python train.py --n_layer=12 --d_model=128 --n_experts=8 --experts_per_token=2 --d_expert=96 --d_shared_expert=128 --activation="swiglu" --moe_layers=[0, 1, 2, 3, 4, 5, 6, 7, 8, 9, 10, 11] --router_score="sigmoid" --normalize_top_k=true --routed_scale=1.5 --balance_loss=0.0115 --balance_bias=false --router_bias=true --shared_expert_gate=true --init_std_router=0.0213 --lr_router=0.000815 --n_head=4 --n_kv_head=4 --head_dim=32 --vocab_size=7588 --norm="rmsnorm" --norm_place="pre" --norm_eps=1e-05 --positions="rope" --rope_base=10000.0 --rope_fraction=1.0 --qk_norm=false --attn_scale=0.177 --tie_embeddings=false --parallel_block=false --extras=["capped logits"] --init="normal" --init_std_qkv=0.0422 --init_std_o=0.0086 --init_std_up=0.0422 --init_std_down=0.00544 --optimizer="soap_variant" --lr=0.00619 --beta1=0.95 --beta2=0.95 --weight_decay=0.057 --lr_head=0.0107 --grad_clip=2.0 --warmup_steps=200 --schedule="wsd" --decay_fraction=0.731 --decay_shape="sqrt" --final_lr_fraction=0.05 --batch_tokens=[65536, 131072, 262144] --seq_len=256 --doc_mask=true --train_tokens=727600000 --steps=5353 --dataset="wikipedia_en"
Below are experts of layer 7 (counted from 0) of a mixture-of-experts language model. Rows are named router (the router's row for the expert), down (a neuron's output weights, with its number) and show model dimensions 0-127. Each number is 128 + 32 x the weight over its row's rms, rounded and kept within 0 to 255.
Before each expert's rows: "raises" lists some tokens whose logits its average output raises strongly, later layers aside. This comes from a sample of Wikipedia text that the model never trained on.

# expert 7
raises: "right", "can", "th", "rag", "ant", "leg"
router [ 85 149  64  76 138 151  84 110 188 134 132 160 146 150 170 215  63 164 160  88 118 155 137 162 134 117 149 100 130 145 134 180 160 167 102 151 139 145 124 187 132 143 176  93  94 127 128 141 148 125 144 164 158 116 157 125 169 130 156 162 124 198 149 136 126 190 219  89 108  68 128 125 112 160 101 103 135 165  98 157 143 132  91 170 112 112 114 137 140 109 108 121 146  82 109 141 118 123 129 168  92 176 130 117 134 140  59 100 151 154 127 127  66  84 127 136 129 152  77 166 144 194 135 129 108 138 105  68]
down0 [163 122 137  36 125 155  84 171 157 145 126  95 191 186 121 177 144  97 151 150 131  84 138 125 120 133 161 116 135 156 119  79 143 146 111 188 206 179 159 137 177 146 125  82  79 169 158 119 191 119 159 108 176 150 112 130 192 128  95 187 142 116 168 114 146 113 175 144 126 128 113 136  99 142 138 161 140 124 131 156 104  83  62 143 147  92  88  91 137 173  97 151  72 119  97 101  59 157 118  95  87 146 135 143 122 124 152 125 135 143 118 151  91 113 139 154 119 167 147 137 155  88 129  51  95 151 112 113]
down1 [126  62 146  92 168  96 117 120 106 184 143  90 154 135 160  89 110 117 113 137 119 113 124 170 197  87 136  92  95 151 177 121 190 176 117 129 149 125  73 123 100 108 160 111 147 119 135 114 127 116  74 173 112 106 143 104 159 153 145  94  82 144  95 133 152  93 100 152 144 152 168 121 121 119 160  97  10 106 104 134 158 112 147 102 171  73 128  67 116 133  96 176 153  70 182 113 144 125 129 131 154 185  79 120 164 102 139  80 158 149 118  85 139 121 161 203 122 113  74 137 133 109 157 142 145  97 166 109]
down2 [108 169 134  74 112 136 146 178 125 147 169 126 138 108 128 115  85 170 192 159 126  96  99 147 131  91 113 124 103  81 196 123 143 150 110 143 107 172 156 145 159  51 136 166 151 143 162 129  85 142 171 106 129 172 150 142 150 164 170  58 156 154 139 106 100 217 101 139  70 140  56 136  94 115 126 138 112  99  76  87 142 199 118 121 135 106 151 105  94 149  91 113 148 156  94  62 135 135  52 135 144 162 136 116 112 127 178 130 111 119 166 174  91 143  95 169 127 105  82 107 137 154 107  80 145 136 133 141]
down3 [121  85 121 195 158 105 177 154 177 116  71 125  56 141 103 114 109 100 114 129 147 170 140 135  87 157 130 106 125  80  60 171  94  94 124  77  86  68 180 107 149  92  91  32 103 112 165 113 100 155 125 165  91 149 130 147 146 100 104 134 104 131 119 192 145 114 166 109 141 106 138 114 106 115 156 138 151  82 118 136 182  86 177 126 139 142 165 105 134 144 163 137 149  96 155 103 128 162 158 153  84  97 169 148 135 198 107 105  76 142 159 125 131  94 138 146 110 194 149  90 134 113 189 154 127 120  95 146]
down4 [ 96 114 137 180 150 144 142 102 139 134 127 124  79  97 101  99 130 135  83 122 118 125 126  63 141 129 128 156  95 105 139 114 107 114 141  89 150 119 168  91 153 106 178  74  54 101  89 198  57  97 135 133 145  92 113 170 127 142 129 111 168 154  93  90 114 129 128 162 111 169 169 163 108 102 146 113 121  49 148  55  78  41 190 164 176  75 151 139  94 148 121 109 116 136 122 119 148 164  64 130 100 127 134 152 154 109  94 117  99 138 142 102 113  92 124 194  97 149 118 107 131 163  71 164  93  94 112 128]
down5 [144  88 125 176  83  90 168 105 107 198 155  96 187 114 124 162 132 118 191  89 116 116 106 182  92 121 179 168 218 154 114 135 108 162 106 160 158  97 135 140  99 145 158  95 164 141 154 110 103 133  87 124 140 136 136 130 109  72 114 106  86  81 121 138 106  82 110 186  94 123 157 117 113 110 134 113 119 147 124 185 128 118  73 110  93 187  64  98 146 104 116 111 144 151  65 103  78 174 139  78 124 114 121 119 157  93 149 156 129 126 109  94 184 140 183 154 138 116 122 175 127 133  82 108  76  90 107  84]
down6 [111 119 116  54 146 104 173 122 143 135 150 205 131 177 154 188 120  59  84 149  95  99 127 115 201 127 106 133 186 134  94 119 135 130 132 158 169 154 167 154 127 113 112 123  81  86 140 138  89 143 166 174 136 146 153  88 127 141 107  98 178 108 139  53 177 141 120 175 106  68  61 167 108  90 109 125 106 118 162 154 147 106 162 133 104  88 162 113 126 107 101 126 127 101 197 113 135 174 158 116 201  90 153 151 130 149 101 136 166 129 127 163 143 130 167  67 144 133 170 159 109 161 159 143 144 107 103  96]
down7 [155 123 120 168  43 132 137 117 142 132 214 118 146 178 101 121 128 119  86 108 120 123 183  82 103 137  68 117 114 131 161 142 155 119 123 187  98 126 180 197 111 124 166 165 157 112  74 136 130 111 127 112 121 166  98  73  89 148 117 130 100 111 140 135  97  85 147 164 102 150 120 163 164 101 118 112 140  58 130 102 170 166  96 127 116 146 151  76 120 145 161  93 183 118 149  80 216 146 114 177  82  91 139 146 120  91 159 130 145 179 156 133 118  70  96 131 163 143  85  78 112  88 119 167 129 127 153 104]
down8 [105  96 102 163 110 180 106 118 106 130 186  51 128  80 146 141 108 129  35 180 137  82 117 136 134 126 118  88  99 143 153 113 151 149 149 104 103 133 141 170 144 140 149 146 115 158  86 152 113 145 136  90 134 125 140  86 173 152  90 101  52 110 115 173 132 165 153 118  68 151 126 145 133 119 116 171 166  81 173  83  79 124  61 157 171 116  87 124 118 105 110 131  66 134  67 108  68  75 123 192 140 130 146 167 173 148 109 191 130 165 128 167 160 120 140 118 151 164 136 183 144 150 121 120  99 142 143 140]
down9 [125 136 127 132 106 131 125  40 148 125 129 139  73 157 104 106  98 152 135 128 133 123 134  87 162  92 153 168 166  98 128  91 190 137 118  41 153 121 143 116 138 126 135 103 132 177  80  99 136  96  74 118 143 141 154 120 163 110 150 147 105 142  73  55 123 119 127 124  94 108 185 119 112 158 158  78 148 146 193 113 120 157 145  86 133 126  70  81 114 180 189 133 132 159  52  50 158 119 109 137 108  68 170 149 107 110 145 154 174 166 118 160 117 127 143 126 164 133 130  79 151 133 141 108  97 204  99 147]
down10 [111 192 119 131 103 158 136  89 111 100 168 166  82 160  63 140 171 114 130 167 110 133 161  84 150 147 151 168 111  35 172 119 119 104 117 133 153 143 152 111 115  90 134 173 198 146 127 170 107 164 125 182 173 129 115 170 159 154 160  96  97  99 137 116  92 128  64 140 132 158 155 166 131 153 103  95 153 199  98 119 115  81 111 174  81 116 132 137 117 209 110 127 111 132 156  95 150 126 116 113 148 153  92 102 124 190  93 128 143 154  82 131 112 106 130 123 128 154  73 152 117  92 143 123  64  93 197 103]
down11 [173 148 134 123 171 107 113 144 111  83 170 153 104  97  96 126 141 133 156 162 128 141 110 106  65 170 147 171 148 132  96  96 108 107 145 130 155 131  42 125 140 150 141 115  78 124 143 133 127 140 103 165 193 124 196 120 120  45 105 130 116  97 141  78 162 144 107 139 112 130 138 176 144 151 118 103  85 129 167 122  74 133 173 112  82 149  32 140 109 104 187 149  87  81 144 120 120 116 149  98 144  66  91 149 171 106 158 150 204  90 153 129 133 111 158 109 138  91  88 152 136 126  33 130 129 135 125 105]
down12 [124 140 116 178 146  41  91  81 149 194 152 130 122 139 147 166 154 119 101 151 110 166 148 183  94 110 130 131 120 188  94 167 162 174 158 137 141 162 109 184  68 198 122 145 124 184  85 119 129 129 160 175 101 184 117  87  81 147  70 122  92 134 129  68  93 141 122  99  77 130 120 126 153  91 106 119 132 141 112  68  78 182 111 172  80 108 130 156  94 136 167 111 127 105 137 107  80 111 102 122 133 113 147 141 116 156 144 132 153 126 162 147 136 167 158 194 174 152  80 109 134 122 124 151 115  74  99 103]
down13 [114 151 153 102 158 112 114 132 103 161 114 117  89 135 133 121 139 178 184  93 144 149 165  89 136 155 163 135  95 112 109 122 147 121 119 115 116 145 140  83 183  80 113  61 167 149 157 170 116 163 129  72  84 153  82 146 117 135 150 128 178 141 176 144  96 134 157 103  96  76 146 101 126 185 132  97  99 132 119 167  92 109  84 118 105 124 133 173 148 122 198 114 101 151  95 133 169  77 129 149 107 111 172 146 209 110  79 131 106 187 154 165  68  93 193 178 116 200 181 121 103 146 140 101 146 153  94  89]
down14 [109 129 144 161 101 107 124 164 176 146 184 143 210 107 101 111  85 154 133 156 135  84 136 166 105  90 115 131 142 134 100 149 122 181  51 118  91 107 129 184  71 119 138 104  91 118 125 127 105 106 132  57 109 137  93  68 138 135 177 155  96 125 138 144 196 145 166 111 167 108 139 117 133 179 151 107 121 163 164 148  96 223 143 165 101 128 108 140  84 168 142 115  75 192 170 113 103 137 111 158 155 113 165 135 118 164 171 123 131 128 111 184 141 176 113 130 117 188 184 109 135  82 153 107 152 130 143 157]
down15 [177 159 100 146 140 148 161 117 132 142 127 170 150 107  89 111 143 113 108 161 154 127  84 175 139 130  98 149 184  79 146 157 139 133 114 173 172 163 104  83 150 127 106 178  68 157 103 142  86 144  91 156 158 103 128 138  49 164 162 156 121 144 135 126 157 175 120 106  78 101 156 180 129 131 110 153 173 151 195 137 151 151 192 152 101 115 110 163 126 193 110 211 107 136 110 141  87 138 146 119 135 131  46 100 174 153 133 151  86 107 148  72 144  96 124 161 141 182 117 154 103 134 149  91 128 178 137  69]
down16 [157 142 124 114  90 141 167 100 150 133 139 137 129 114 125  91 160 171  87 111 129  99  98 145 117 177 105 113 124 132  97 133 110 164 102 138 152 122 102 224  68 129 125  93 152 162  96 141 151 122 102 122  44 148  95  96  95  97 119 148  79 136  98  90 150  65 106  94 179 103 129 150 105 157 132 165 112 160 149 121 140 183 114 131 156 150 140 151  45 163  93 124 156 123 121 133 151 199 123 148 113  90 193 147 179 108  88  98  61  90 136 146  77 181 121 158 172  87 118  70 182 129  99 162 162 133 122 143]
down17 [143  67 180  99 125  56 170 174 182 113 145 113 160 159 178 129  76 114  85  79 149  96 111 228  84 161 151 112  78 116 124 116 142 150 169  88 149 166 152 112 133 198 120 114 143  43 143 170 139 157  81 131 124  63 110 104 155 114 158 153 165 123 122 127 140 123 143  70 118 140 131  80  81 144 135  79 119 120 113 163 113  98 105 149 138 137  99  56 128 104  98 148 143 108  98 145 122  83  91  76 110 126 163 155 125 121 127 114 106 123 130 131 142 104 147 113  83 104 141 129 162  97  76  77  96 150 118 112]
down18 [134 128 137  47 148 145 159 140 140 146  86 164 123 133 152 108 136 154 141 106 179 180 166 130 124 140 202 166 142 135  98 150  69 179  88 106 163 112  77 123 100  63 145  69 113  94 174 118 151 163 155 151 162 154 146 100 107 104 144 146  87  62 196 135 120 208 144  94 107 129 105  98 134  98 111 113  72 141  90 136 113 111 151 114 138 116 117  94 109 165 128  98  64 112 162  87  99 107 144 140 142 114 154  62  89  96 118 126 139  99 141 176 123 115 133 117 109 165 105 159 114  98 216 122 148 162 175 119]
down19 [ 74 120  77 124  51 143 120 166 125 116 101  98 162 166 140 120 104  69 113 149 112 127 108 130 127 115 196  54 134  94 139  91 110  67 123 170 162  95 174 136 120 113 116 118 192 142 117 143 178  71 158 137 103 165  80 159 133 120  70 156 147 123  85 149 129 140 112 155 147 186 140  88 145  70 104 148 136 157 116 151 126 196 145 132 142 114 162 130  86  96 107 173 135 149 124  86 184 102 195  93 176 158  94 112 133 160 173 109 109  98 122 138 158  79 146 135 140 161 105 103  82 135 115 175  75 159 147 136]
down20 [ 36 114 121 112  56 115 121 134 106 130 100 181 144 131  96 164 169 131 155 136 155 132 160 145 108 123 140 122 126  97  73 111  90  52 125 167 142  98 120 140 118 148  48  97 101 103 173 121 126 147 132 129 146  80 121 134 105 136 110 100 102 102 122 115  77 127 137 160  55 187 108 125  89 136 126  76  46 119 142 136 146 126 138  86 104 166 148 160 169 149  72 154  72 145 132 121 133 106 171 156 123 122 130 166 127 154  96 120 141  18 112 177 124  99 153 145 197  81 114 166 130 145 112 110 132 130 159 143]
down21 [198 122  55 160 121 138 107 189 118 108  58 141  93 110 128 134 123 118 170  94 125 174 133 113 124  80  81 149  33  98  81 110 122 157  88 141 126 119 174 159  76 163 134 178 137 111 148 126 129 119 122 125 130 161 129 116 112 134  81 137 105 100  85 126  98 167 172  97 182 158 149 110 107  96 154 167 128 150 123  91 153 104 139 141 170 114  49 145 177 126  92 185 138 137  95 136 110 147 128 161 187 111 152 143 101 179 199 141 100 105 159 177 130  74 139  92 112 122 124 125 176 136 162 151 173 100 122 157]
down22 [ 87  90  93  96 163 163 109  65 102  44 146 145 105 127 117 114 151 167 118 162 168 126  68 114 171  77 118 135 102 127  79 104 124  99 147 124 136  78 148 172 141 175 130 138 110  96 112  94 123 135 141 110 128 185 152 123 145 149  74 111  94  74 132 108 132  62 140  82 143  89  94 130 107 219 131 153  95 175 161 149 143 201 141 151  95 102  94  99 150 186 125 129 133 145 132 119 103 140 117 109  57  81  96 170 176 106 153 137 110  93 156 133 150 143 106 109 105 107 163 149 134 120  74 132  82 128 101 187]
down23 [145  76 123  99 129 129 128  88  82 135 177 188 160 153 103 124 141 153 148 147 166 156 143 136 146 176 111 108 100 111  90 118  85 123 106  69 159 133 121  71 103 157 180 127 169 187 105 158 115 101  37 112 106 202 137  84 148 134 144  85 153 116  67 127 102  96 139 146 135  69 127 139 119 125 158 156 126 112 113 145 141 225 111 158 163 139  99 123 116 167  92 148 119 145 118 180 130 135 172  63  89 152 117  99 194 159 130 131 120 125 175 111 110  82 143 109 115 150 202 131  86 145 112 134 134 109 180 120]
down24 [227 134 130 109 149 112 165 106  98 125  96 193 119 130 113 104 108 157 141 156 111 150  91 107 121 162 127 128 128 127  89 158 170 153 161 148 132  97 141 104 157 113 165  95 127  90 155 135 133 159 119  79  92  75 151  91  86 107 157  92 189 186  69  87 108 157 126 125 149 145 101 144  93 157 109 186 143 103  70 150 104 122 133 153 148 150 189 133 152  96 170 151 134 143 111  66 119 140 159 162 105 122 125 122 184 123 104  91 117 107 133 109 218 187 122 123  99 172 151 142 118  62 137 166  64 164  83 136]
down25 [119  93 164  77 175 178 140  98 130 113 129  95 156 135 127  91 129  82 123 145  89  82  67  81 129 183 169 150 135 135 103 113 157 167 133 128 123  71 168 177 133 153 169 194 125 138 186 111 102  91  76 122 129  85 133 119  76 159 114 126 121 108 129  96  90 171 112 231 152 122 127 123 115 118 167  81 114 190 147  97 160 103 137 159 138 151 143 140 129  81 128 203 127 182  69 117 145 121 153 116  77 155 142 168 125 109 128 150  98 133 139 152 162  75 130 101 124 166 119  63 136 141 107 148 106 101 145  82]
down26 [ 89 162  51 151 134 152  84  95 102  67 111 178 166 148 107 115 152  60  87 113 104 136 108 150 133 121 120 156 162 108 149 132 145 114 157 114 112 167 140 134 132  84 149 118 134 174 158 104  87  97 108 144 155 103  93 204 147 118 129 122  24  84 113 156 146 142 181 163 160  80 155  83  78 101  88 133 147  88 106 120 185 105 123 135  73 100 139 139 204 113 101 133 102 147 120 167 146  87 136 152 129  91 134 136 144  78 139 146 116 181  86 138 123 163 120  94 118 152  87 130 136 118 187 159 187  98 118 148]
down27 [111 175 147 156 126 148 107 114 108 123 109 175 102 140 110  94  99 159 108  80  75 103 112 115 138 164 135 137 141 156 199 103 107 143  78  83 141 131 134 158 117 154 131  92 134 142 115  98 101 164  56 131 110 144  57  76 135  96 129 152 142 127 114 116  68 100 124 113 112 160 122  86  96  90  79 172 165 139 124  91 150 105 112 112 128 111 176  39 148 142 119 161 119  85 136 113  86 132 125  97 121 147 138  81 119 120 157 123 189 183 148 162 133 154 108 172 167 133 140  32 107  80 211  90 131 117 184 149]
down28 [199 103 100 130  83 120 120 113 118 100  69 122  81 154 141 172 115 110 146 114 139 114 171 173 146 107  64 177  94 135 121 156 173 111 167 153 135 105 137 148  99 255 106 126 103 110  91 148 130  90 108 134 123 148 157 141 137 121 103 113 159 126 104 120 146  69  78  92 106 142 136 127 127 116  88 128 162 113 116 139 110  96 161 146 148 148  80  84 201 165 138 113 136 150 106 121 122 141 115  86 141 139  98 159 145 111  59  65 106  77 139 132 168 153 148 128  78  99 145 182 117 132 133 114  75  87 166 150]
down29 [128 145  15 180 169 141 152  96 124 159  71  81  80 112 114 132 157 181 108 131 133 104 118 142 104 152 148  81 210 110 123 137  92  77 137 178 127 112 111 103  85 118 136 106 118  92  83  99 100 161 106  93 136 168 112 126 137 161 159 134 174  91  87 187 101  41 152 154 162 135 100 156  90 141 165 164 113 118 137 127 151 153 101  91 119  78  95 137 123 171 145 172 111 169 138  76 138 109 149 132 162  99 137 183 161 139 122 123 115 145 125  95 137 115 134 167  99 159 145 163 127  67 152 156 148 150  81  95]
down30 [180 140 101  96 105  98 135 134  87 169 113 146 122 140  96 142 151 102  75 139 102 124 154 113 178 199 101 163 172 133 123 177 163  82 133  88 127 141 149 131 168  98 115 135 137 126 111  89 127 142 188 165 166  82 104 153 172 161 139 121 111 177 162 165 100 120 121  97 173 157 109 211 131  89  75 179 100 102  66  48 100 119 128 129 174 159 100  82 161 153 106 114 150 130 119 112 100 154 188  75 187 111 119  95  94 130 155 142 122 112 126 140 135  98 140 172 140 126  91 147  94  88 160 157 132 174  84 174]
down31 [169 161 100 143 137  75 117 107  64 108  76  72 166  97 125  80 106 129  98 149 191 153 107 114 135 163  66 167 123 185 172 157  79  63 114 115 125 108 166 120 154 151 159 143 102 136 126 116 160 102 114 159  78 153  56 163 129 170 142 167 130 102 186 178 133 214 145 135 112 107 138 101 133 183 145 156 101 115  61 148 165 142 163 144 122 164 138 159 132 108  84 130 141 166  98 134 132 122 143 165 127 110 161 146  98 145  86 143  57 137 111 129 125 122  93  70  64 105 128 126 138 140  96 118 128 148 164 113]
down32 [ 91  93 156 106 101 120 186 149 120  76 127  92  60 144  91 147 144 122 111 152 193 156 117 128 144 173 125 123 185 182  75 173 202 163 167  97 147 117 121 161 129 126 150  92 110 142 108 114 124 118 111 136 136 157 129 120  67  98 133 155  96  98  91  80  88 177 137 125 145  74 109 121 136  86  80 121 110 116 146 131  91 118 104 130 127  71 100 164 177 133  64  97 124 158 100 142 143 145 108 174 140 123 100 147 142 163 133 148 132 166 123  86 199 135  87  91  94 244 128 152 143  95 124 149  86 128 149 132]
down33 [146 136 109 137 181 186 104  85 111 137 143 149 132 133  97 166 220  90 115 124 143 102 100 110 147 138 103 162 107 128 129 122  97 142 149 125 104 148 154 196 162 143 143 184 111  91 120 140 157 122  80 175 155 117 174 125 109  93 127 122 142  93 185 119 180 200 124 161 189  88 107  91 129 140 108 172  99 109  49 125 105 189 149 143 118 148 126 113  95 109 180 154 131  96 113 119  88 134 132 126 104 174 138 178 141 116 151 149  88 148 196 156 128 115 138 140 132  21  98 143 183 129  95 127 128  70 117 146]
down34 [ 61 150 150 162 159 100 127 113 103 145 152  88 132 215 106 138  32 111 147  92  80 123 123 113 148 109 122  98 153 170 100  91 169 118 136 138 151  92 125 193 133 127 126 124 128 136 104 211 135 101 115 125 106  76 147 172 123 147 149 206 164 147  82 142 133 125 140 167 120 100 130 171 169  57 115  32 115 152 123 141 153 104 154 161 113 116 134  85 154  90 153 122 182 125 125 149  75  87 167  95 144 140 128 127 105 114 147 145 103 113 160 149  82  94 166  89 105  91 174 106  96 155 115 103 135 129 101 108]
down35 [143  60 103 151 153 128 156 125 131 219 104  66 134 126 137 116 142 156 124 123  89  98 170 108 150 163  93  83  74 113 143  78  78 131 130  85  93 156  73 114  77 170 153  83  98 137 121 134 170  69 124 157 169 120 124 176 151  91 119 141 125 155 151 186 113 152 117 108 144 181 143 159 100 115 198 144  85 139 114 172  89 171  66 145 117 126 112 124 148 133 140 112  91 103 137 129 146 119 115 107 169 142 187  98  54 159 163  77 131 125 138 149  76 185 146  74 134 129 123 119 160 140 154 124 147 113 104 178]
down36 [ 71 108 176 132 139  99 144 122 144 133 139 133 154  87 128 111 112 146 210 135  97 166 103 138 105 163 167 156 134 153 116 118 107 134  76 152 115 153 194 111 168 181 119 157 128  83 147 131 113 159  79  91 155 137 112 115 137  86 139 140 154 183  89 106 168 167 164 127 118 131 183 105  86 132 109 171 112 122 163 106 177 128  58 121 148 193 102 115 141 100 162 152 148 123 135 172 117 122 133  36  73 126  82 153  89 172 102 137 156 143 132 147 126 124 123 211 106 125 126 193  96 128 201 135 138 168 140  74]
down37 [ 85 141 130 111 147 159 117 149 149 110 133 144 121 176 161 149 106 150 118  91 100 133 180  46  86 152  92 143  93  92 139 144  88 128 110  81 168 103 152 104 141 103 119 202 135 120 126  95 132  46  90 122 111 140 143 131  65 120 152  54 166 172 137 151  76 166 111  85 139 117 155  91  95 126  86 119 137 132 126 166 106 143  60 104 173 116 112 158 173 174 109 195 163 142  84  88 136 160 121 144 130 144 116 138 188 130 146 208 133 100 120 175 148  81 102 143 126 149 134  84 130 135  81 146 173 148 131 170]
down38 [102 155 107  77  91 139 188 127 179 180 146 104 153 146 140  98 124 119 115 110  76 107 163 179 131 117 122 156 144 129  76  81  87 126 148 108 157 108 126 158  85 151 126 165 109 151 179 101 142 168  98 129 126 138  59 161 107 142 150 139 102 187 135  40 116 144 156 147 248 118 146 130 180 130 133 144 116 148 205 196 135 197 107 146 101 134 126 114 155 176 117 122 119 100 125 116  60 152 109 128 105 114 132 123 135 182 155 172 112 106 150 117 122  90  87 118 190 115 158  89 134 137 128 105 108 123 127 132]
down39 [ 58  83 140 144  70  97 113 156 200 124  81 123 140  52 150 159 118 149 123 125 145 184  88 149 103 112  94 130  97  87 189 147  78 102 151 157 120 158 149 165 113 183  88 145  70 131  80  89 141 168 128 108 107 129  79 179  63 146 127  90 151 137 151 171 113 192 168 127 173  78 120 149 136  94  86 141 128 129 117 112 133  85 104 153 110 122 111 169 120 121 110 173 129  85 114 157 163 117 114 109 121 115 171 148 130 152  95 131 130  92 117 115 109 156 139 112  62 163 151 175 104 137 134  49 140  87 161 116]
down40 [151  90 128 139 151 140 186 136 173 136 141 122 157 110  80 137  68 139 102 192 138  86 141 116 175 170 128 210 154 118 137 114  36 104  88  72 109 146 178 119 111 109 174 177 119 108 121  44 146 116 147 120 144 111 130 146 134 164 144 109 134 127  93 115 142  46 116 170 143 192 119 141 123 169  90 186 180 207 140 136 137 151 103 158 115 130 109 140 104  72 122 138  88 132 148 137  85 100 127 136 123 120 149 163 116 124  84 159 146 154 103 132 129 137  80 163 163 143 148 133 120 180 140 151 124 187  98 163]
down41 [ 72 168 109 126 142 168 133  77 148 101 118 122 172 118 123  79 185 124  99 132 154 133 149 159 103 184 117 194 129 197  43 135 145 116 149  91 118 121  92 127 113 154 150 164 110 146  75 128 107 107 147  71 151 133  96 156 129 157 114 192 147 120  85 114 130  77 129 162 140 145 114 161 142 160 159 105 114 173 119 141  74 149 137 131 125 202 162 130 142  57 124 107 139 209 121 112  94 139 140 104 102  97 135  53 144 127  66 107  78 144 140 117  83 100 153 121 158 147 190 119 110 126 113 155 141  81  87 104]
down42 [135  89 104 142  93 105  86 159 126 100  81  82 108 124  80 190  84 104  93 139 161 162 100 150 107 132 151  83  67 120 105 170 164 163 156 169 136 163 170 110 147 138 193 130 127 133 137 117 104 127 103 107 195 161 135  90 129 146 144 156 119 115 145 121 146 117 124 117 118 150 158 126 152  89  79 144  95 134 187 121 150 100 103 125 109 160 125 147  82 159 158 125  94 145 219 142  94 189 152 145 110 138 166 106  85  48 137  99 138 122  66 103 190  95 156 110  77 127 120 109 138 172 155 102 162 208 106 151]
down43 [155 143  95  98 169  66 104 153 123 119 130 147  95 161 138 170 126 120 183 110 122 116  71 127 108 132 108 174 123 189 120 122 113 107 157  63 105 117 105  83 175 110 144  99 119 132  97 143 171 210 113 135  70 107 132 112 131 112 139  87  96 129 158  49  78 182 133 188 179 138  76  94  62 154 145 120 161 173 164 143 114 156  87 112 121 154 184 122 125 137 136  92 152 112 177 127  60 112 167 116  99 114 114 132 133 139  89 143 125 126  52 122 124 119 124 133 132  75 142 105 144 194 117 149 157  77 161 146]
down44 [161 123 141 125 161 143 112 143 214 106 150 137 152 132 115 149 122 107 145 132  93 184 167 165 125 142  78 170 106 114 145 122  92 118 123 186 162 172 124 158 127 138 116 157 117 139 115  71 138 197 122 106  93  66  70 133 149 126 136 178 125 202 132 103 160 149 126 124 144 164 106 183 115 149 180 179 208 142 149 136  70 118 129 199 108  48 186 173 125 174 156 125 107 111 102 129 130 152  89  72 140 118 177 128 167 139 186 162 109 168 119 119  99 122 143 160 156 101 111 117  94  92 155 138 127 117 130 124]
down45 [116 123 171 119  66  97 150 198 112 198  99 141 108 108 191 126 116  89  86 128 150 146  57 116 145 127 145 127 114  73 149 133 128 170 182 136  88 142 117 143 184  88 149 113 121 177 133 138 120 111  81 148 129  93  41 157 128  96 121 172 125  98  96  91 111 125 102 164 124 121 177 101  93  80 153 111 105 163 105 130 128 131 157 108 159 106  98 102 175 106 122 100 125 118 217  95 100 132 127 122  91  60 120 126 113 138 158  88 104 160  99 159 124 165 191 119 141  90 152 160  95 115 144 191  83 103 140 161]
down46 [160 127 118 101  65 149  67 131  54 117  86 136  86 146 121 110  95 114 112 140 149 129  92 123 137 120  84 162 178 108 111 135 188 150 118 129 154 127 116 128 142 136 146 144 164 119 108 113 144 108 141  89  87 138 210  79  97 123 100 136 142 134 110 163 133  66 107 119 131 153  75 130 109  96  99 121 188 151 150 104 147  74  58 145 152 149 160  98 121 191 180  93  97 115  96  48  94 129 168 120  90 103 146 126 137 140 187 137 187 154 161 118 124 138 144 161 146 143 181 141 189 115  34 144 118 136 114 147]
down47 [145  98 121 114 133 151  89 138 107  82 138 162 126 111 150 106 143 136 174  88 143 122 156 173 165 137  88  93 155 124 149 132 140 165 186 109 178 127 143  93 152 182  37 201  82 135 100 102  88 100 119  75 208 143 112 169 108 141  57 131  96 121 153  91 116 171  72 137 131 101 126  88 133 103 125 116 124  99 136 106 150 126 129 110 136 118  65  83 102 131 172 105 162  55 171 123 151 138 192  87  63 152 105 176  87 116  86 154 133 110 110 163 162 147 103  85 120  96 107 148 115  98 139 129 138 163 113 139]
down48 [132  62 136 166 104 104  61  99 117 100  90 118 137  55 201 146 112  88 176 140 164 137 200 156 114 129 118  94 130 110 110 161 106  81 143  88 144 131 150 173  80 172 129 123 141 131 108 100 159  80 108 103 143  84  48 122 138  69 111 106 101 125 138 142  75 158 105 121 158 148 114 172  73  84  82 157 105  81 140 106 166 129 116  99  98 107 134 161 114  73 117 142 175 120 190 102  94 141 149 152 104 169 176 125 125 165 177 102 123 128 134 152 136 140 120 115 174  91 161 118 131 116 136 178 163  99  94  86]
down49 [131  93 141 115 146 165 174 170 128 109  99 138 138 147 119 157  74 135 130 101 146 111 104 178 118  85 144  84  92 130 146 126  92 146 123 147 101 137 145  89 122  99 160 157  66  89 133  55 147 108 126 135 132 184 167  54 142 130 101 169 130 120 155 115 107  48 129 186  69 155 111 139  90 192 138 176 133  81 180  96  76 150 164 107 123 115 162 113 116 142 131 130  99 194 125  85  75 168 162 102 147  85 154 162 124 133 171 129 145 151 161 156 128  81 102 119 124 136 120  58 164 163 162 107 123 186 106 173]
down50 [132  67 164 163  88 126 120 137 105 167 118 152 122 111 125 114  52 113 115 159 104 137 184 104 137 123 114 159 120 147 167 163 110 144 142 145 115 129 124 182 136 139 112 115 137 139 127 137 133  90 119 145 122 100  85 136  88 101  75 157 164 152  72  99  99 157 193 142 121 139 161  87 152  93 173 128 159  79 186 110 133 107  65 104  99  94 178  92 159  53 145 185 150  88  94 101  48 129 129 159  96 116 172 148 129  86 131 118 158  92 133 152 102 131 100 169 150 206 178 123 127 125 130 104  71  90  88 181]
down51 [161 120 156 142  97 127  91 106  99 127 147 153 155  90 129 171  74 150  92 110 139 113 156 148 171 105 169 134 134 132  86 157 152  77 165  72  69 115 112 180 118 146 139 116  87 132  92 163 131 180 121 127 144  69  78 145 131 194  92  72 135 141 115 161 109 126 136  91 108 104 159 154 133 130 134 139  79 150 108  65 155 131 116 103 167 194  85 123  74 125  92 104 159 130 146 142 137 145 221 153 137 138 163 117 130 176 100 134 135 111 133 221  70 127 103  91 103 104 169 134 134 118 154 140  76 119 199 118]
down52 [107 117  80  97  80  51 124 101 117 165 175 183  95 168 140 116 107 130 110  82 146 116 167 173 185 152 145 169  82 137 150 193 131 139  95 133 128  61 135 147 134 104 108 153 140  91 127 124 110  77  90  69 110 126 145 141 164  96  81 105 194 157 152 165 152 162  99 119 120 147 146 140 142 146 115  94 136 126  75 160 144 113  91 139 138 139 126  96 122 140 123 145 133 103  88 168 156 147  81 113 192  84  94  76  76  73 158 154 147 148  96 142  78  80  94 131  91 118  53  88 131 140 145 140 136 116 185 151]